python train.py --n_layer=12 --d_model=96 --n_experts=16 --experts_per_token=2 --d_expert=64 --d_shared_expert=0 --activation="swiglu" --moe_layers=[0, 1, 2, 3, 4, 5, 6, 7, 8, 9, 10, 11] --router_score="sigmoid" --normalize_top_k=true --routed_scale=1.0 --balance_loss=0.0091 --balance_bias=false --init_std_router=0.0165 --lr_router=0.000524 --vocab_size=3879 --norm="rmsnorm" --norm_eps=1e-06 --tie_embeddings="early" --optimizer="muon" --lr=0.00359 --beta1=0.95 --grad_clip=0.5 --batch_tokens=[16384, 32768] --seq_len=512 --train_tokens=343900000 --steps=14137 --dataset="wikipedia_en"
Below are experts of layer 6 (counted from 0) of a mixture-of-experts language model. Rows are named router (the router's row for the expert) and show model dimensions 0-95. Each number is 50 + 10 x the weight over its row's rms, rounded and kept within 0 to 99.
After each expert's rows: "gets" lists some tokens that make up at least twice as much of what it gets as of all text. This comes from a sample of Wikipedia text that the model never trained on. Tokens count by the router's weight.

# expert 6
router:48 38 48 32 58 43 42 33 59 63 40 57 60 43 42 50 52 37 34 50 57 58 48 27 55 39 59 50 59 48 31 46 43 56 57 53 57 65 74 42 62 49 47 37 39 58 55 59 54 69 46 68 42 43 35 61 44 50 60 66 64 52 34 38 39 40 48 52 62 33 61 54 58 39 58 44 56 52 58 46 57 62 50 39 45 57 33 39 54 44 54 37 54 58 49 41
gets: "0", "y", "'s", "i", "ian", "ard"

# expert 15
router:63 57 70 51 48 46 46 48 47 45 47 60 53 58 43 40 52 32 45 42 47 57 48 28 65 60 62 53 58 59 36 60 41 27 54 51 55 58 58 44 59 49 54 40 54 46 42 57 46 56 47 44 32 40 50 45 55 43 54 54 66 62 40 52 24 36 44 68 52 45 43 46 65 40 42 56 64 61 69 32 67 61 55 50 34 58 39 46 60 53 48 54 69 48 61 39
gets: "h", " as", "el", "en", "is", "w"

# expert 12
router:36 37 51 53 57 44 58 39 53 46 64 46 73 46 46 45 64 55 46 70 58 44 45 34 65 59 51 50 61 38 39 52 55 45 68 61 54 61 42 45 54 42 35 43 36 51 66 62 40 42 41 55 52 57 65 44 47 67 59 60 62 62 50 41 64 39 61 44 39 41 51 39 58 44 43 48 62 69 60 34 49 67 40 57 48 43 45 44 43 54 57 41 50 66 64 31
gets: "1", "u", "it", "at", "ur", "9"

# expert 4
router:39 29 57 42 60 48 30 45 62 43 53 62 67 53 49 43 46 45 34 43 46 50 61 52 61 46 60 45 48 43 47 68 57 50 53 63 44 56 45 56 55 45 40 42 70 53 60 70 57 46 36 49 28 35 42 56 39 61 56 42 63 56 30 62 33 41 65 34 34 31 46 53 51 37 47 40 48 66 53 43 50 50 54 30 53 49 53 34 56 46 44 54 56 53 43 48
gets: "1", "9", "2", "8", "4", "3"

# expert 10
router:56 48 60 51 53 53 43 33 65 44 60 53 54 40 59 48 55 39 36 48 31 36 41 58 53 45 57 53 55 57 42 37 33 52 59 49 53 56 39 39 67 55 32 20 46 49 50 53 55 47 54 50 36 48 47 32 50 54 54 63 54 53 26 57 42 47 55 44 55 23 44 61 64 43 37 37 52 50 53 44 56 62 52 63 33 64 32 41 58 63 55 38 49 52 57 56
gets: " was", "0", "2", " is", "l", " on"

# expert 7
router:38 41 46 61 62 56 38 51 44 55 57 47 50 53 65 33 75 49 33 45 46 37 68 49 64 55 55 63 48 44 46 42 57 32 47 55 51 64 44 60 52 46 45 44 32 62 62 59 47 64 55 48 37 36 34 53 46 43 43 71 70 60 43 71 47 42 55 39 44 34 43 59 46 33 51 46 52 44 41 40 50 56 50 43 42 32 57 56 57 57 56 38 61 56 51 40
gets: " c", " s", " m", " p", " b", " f"

# expert 2
router:47 47 45 40 55 45 44 42 40 61 74 45 55 53 47 35 53 56 26 48 43 53 59 34 76 54 56 69 50 55 51 45 39 37 37 51 46 58 46 32 66 59 57 51 64 53 52 45 48 49 45 42 47 57 50 47 44 49 64 61 56 46 41 46 47 36 60 57 52 36 47 62 76 34 36 42 52 54 71 42 49 64 38 50 45 47 47 53 65 38 35 49 70 54 46 55
gets: " the", " and", "|", " a", " \"", " The"

# expert 13
router:60 32 62 47 79 34 57 44 43 46 55 59 53 52 48 54 54 33 27 56 42 56 38 50 54 58 58 58 47 54 43 48 49 54 54 47 47 65 49 44 55 54 61 43 37 45 54 45 63 55 48 49 37 31 28 51 43 47 52 48 57 63 37 49 49 35 62 64 51 35 71 51 62 44 46 44 40 60 55 24 45 67 45 59 46 41 38 55 68 62 59 42 53 61 49 47
gets: " |", "-", " (", "\n", " to", " |\n"

# expert 8
router:58 55 59 47 57 50 34 24 54 51 38 54 65 46 35 46 47 56 24 59 52 44 65 42 58 47 66 56 42 65 41 47 69 45 65 62 47 51 39 54 59 64 49 29 49 56 50 50 41 34 50 45 35 47 58 54 40 54 47 46 52 69 41 64 58 39 62 67 61 40 61 66 57 44 46 46 48 61 43 48 52 58 49 44 35 66 38 54 44 50 44 41 56 63 40 44
gets: ":", "ing", "ed", " |", "er", " by"

# expert 1
router:48 46 57 50 56 57 48 52 35 56 50 38 42 63 52 50 68 30 38 58 57 40 59 46 68 37 50 73 59 54 51 47 57 44 58 59 45 65 47 35 64 54 51 48 55 43 67 57 48 59 44 49 29 44 40 34 35 56 52 56 66 47 40 56 72 48 59 55 34 40 56 54 51 45 32 54 40 40 57 37 51 49 70 43 50 54 55 53 62 51 62 34 69 47 55 64
gets: " M", " D", " R", " L", " C", " H"

# expert 3
router:60 42 58 41 52 61 55 23 48 55 42 58 63 45 42 55 41 41 34 53 42 48 39 49 50 50 60 56 65 50 52 37 63 54 49 54 44 64 44 44 50 44 36 29 59 68 59 49 58 52 40 73 45 52 53 51 43 71 46 55 62 59 45 56 25 32 42 55 58 44 67 58 58 47 44 34 53 67 48 27 53 60 49 48 49 47 33 53 60 57 41 46 52 37 44 45
gets: " of", ")", "a", "ia", "al", "o"

# expert 0
router:52 25 52 41 60 45 61 44 58 51 44 52 56 53 49 45 52 36 33 57 42 43 49 39 59 35 51 67 49 71 43 40 59 36 64 38 72 61 52 34 67 47 54 37 50 45 54 61 37 59 53 29 46 50 51 42 48 56 62 64 68 48 50 56 43 37 57 46 47 39 47 45 51 51 52 21 61 60 53 40 45 54 60 50 49 47 60 48 62 39 51 53 69 47 68 54
gets: ",", ".", " in", " ", " for", ".\n\n"

# expert 9
router:65 39 70 45 65 51 61 49 52 47 55 47 68 44 57 56 46 41 40 63 39 56 69 46 61 53 64 70 45 38 49 57 56 47 58 53 67 52 49 60 50 47 42 43 44 56 53 51 58 56 23 41 37 50 52 38 28 63 59 47 67 46 44 49 41 46 38 60 68 34 53 58 58 40 56 33 54 41 51 48 60 59 65 41 40 59 33 40 62 50 41 42 60 60 53 51
gets: " ", " at", " by", " with", " as", "–"

# expert 11
router:67 41 52 44 61 52 51 54 65 43 72 44 44 48 59 44 65 46 48 51 39 49 34 47 62 42 59 69 57 61 40 42 57 41 42 53 41 53 48 37 56 56 47 33 50 66 58 45 41 50 37 51 26 35 32 68 34 48 65 54 52 51 49 46 56 44 47 55 53 41 53 70 53 45 61 36 48 70 65 37 57 53 38 38 47 47 44 65 49 37 41 48 59 55 64 63
gets: "i", "a", "o", "e", " A", "an"

# expert 14
router:73 51 49 43 52 33 55 53 58 57 51 60 51 56 45 57 53 49 39 57 38 56 48 53 59 50 68 64 59 49 41 61 62 52 51 59 58 66 48 52 52 48 41 28 46 67 69 46 40 62 44 55 44 55 48 46 46 60 79 68 60 53 41 71 46 45 54 58 55 28 54 56 49 52 42 35 58 69 57 39 42 70 57 53 60 63 41 53 55 62 58 35 59 43 46 45
gets: "s", " B", "as", "ers", "os", "es"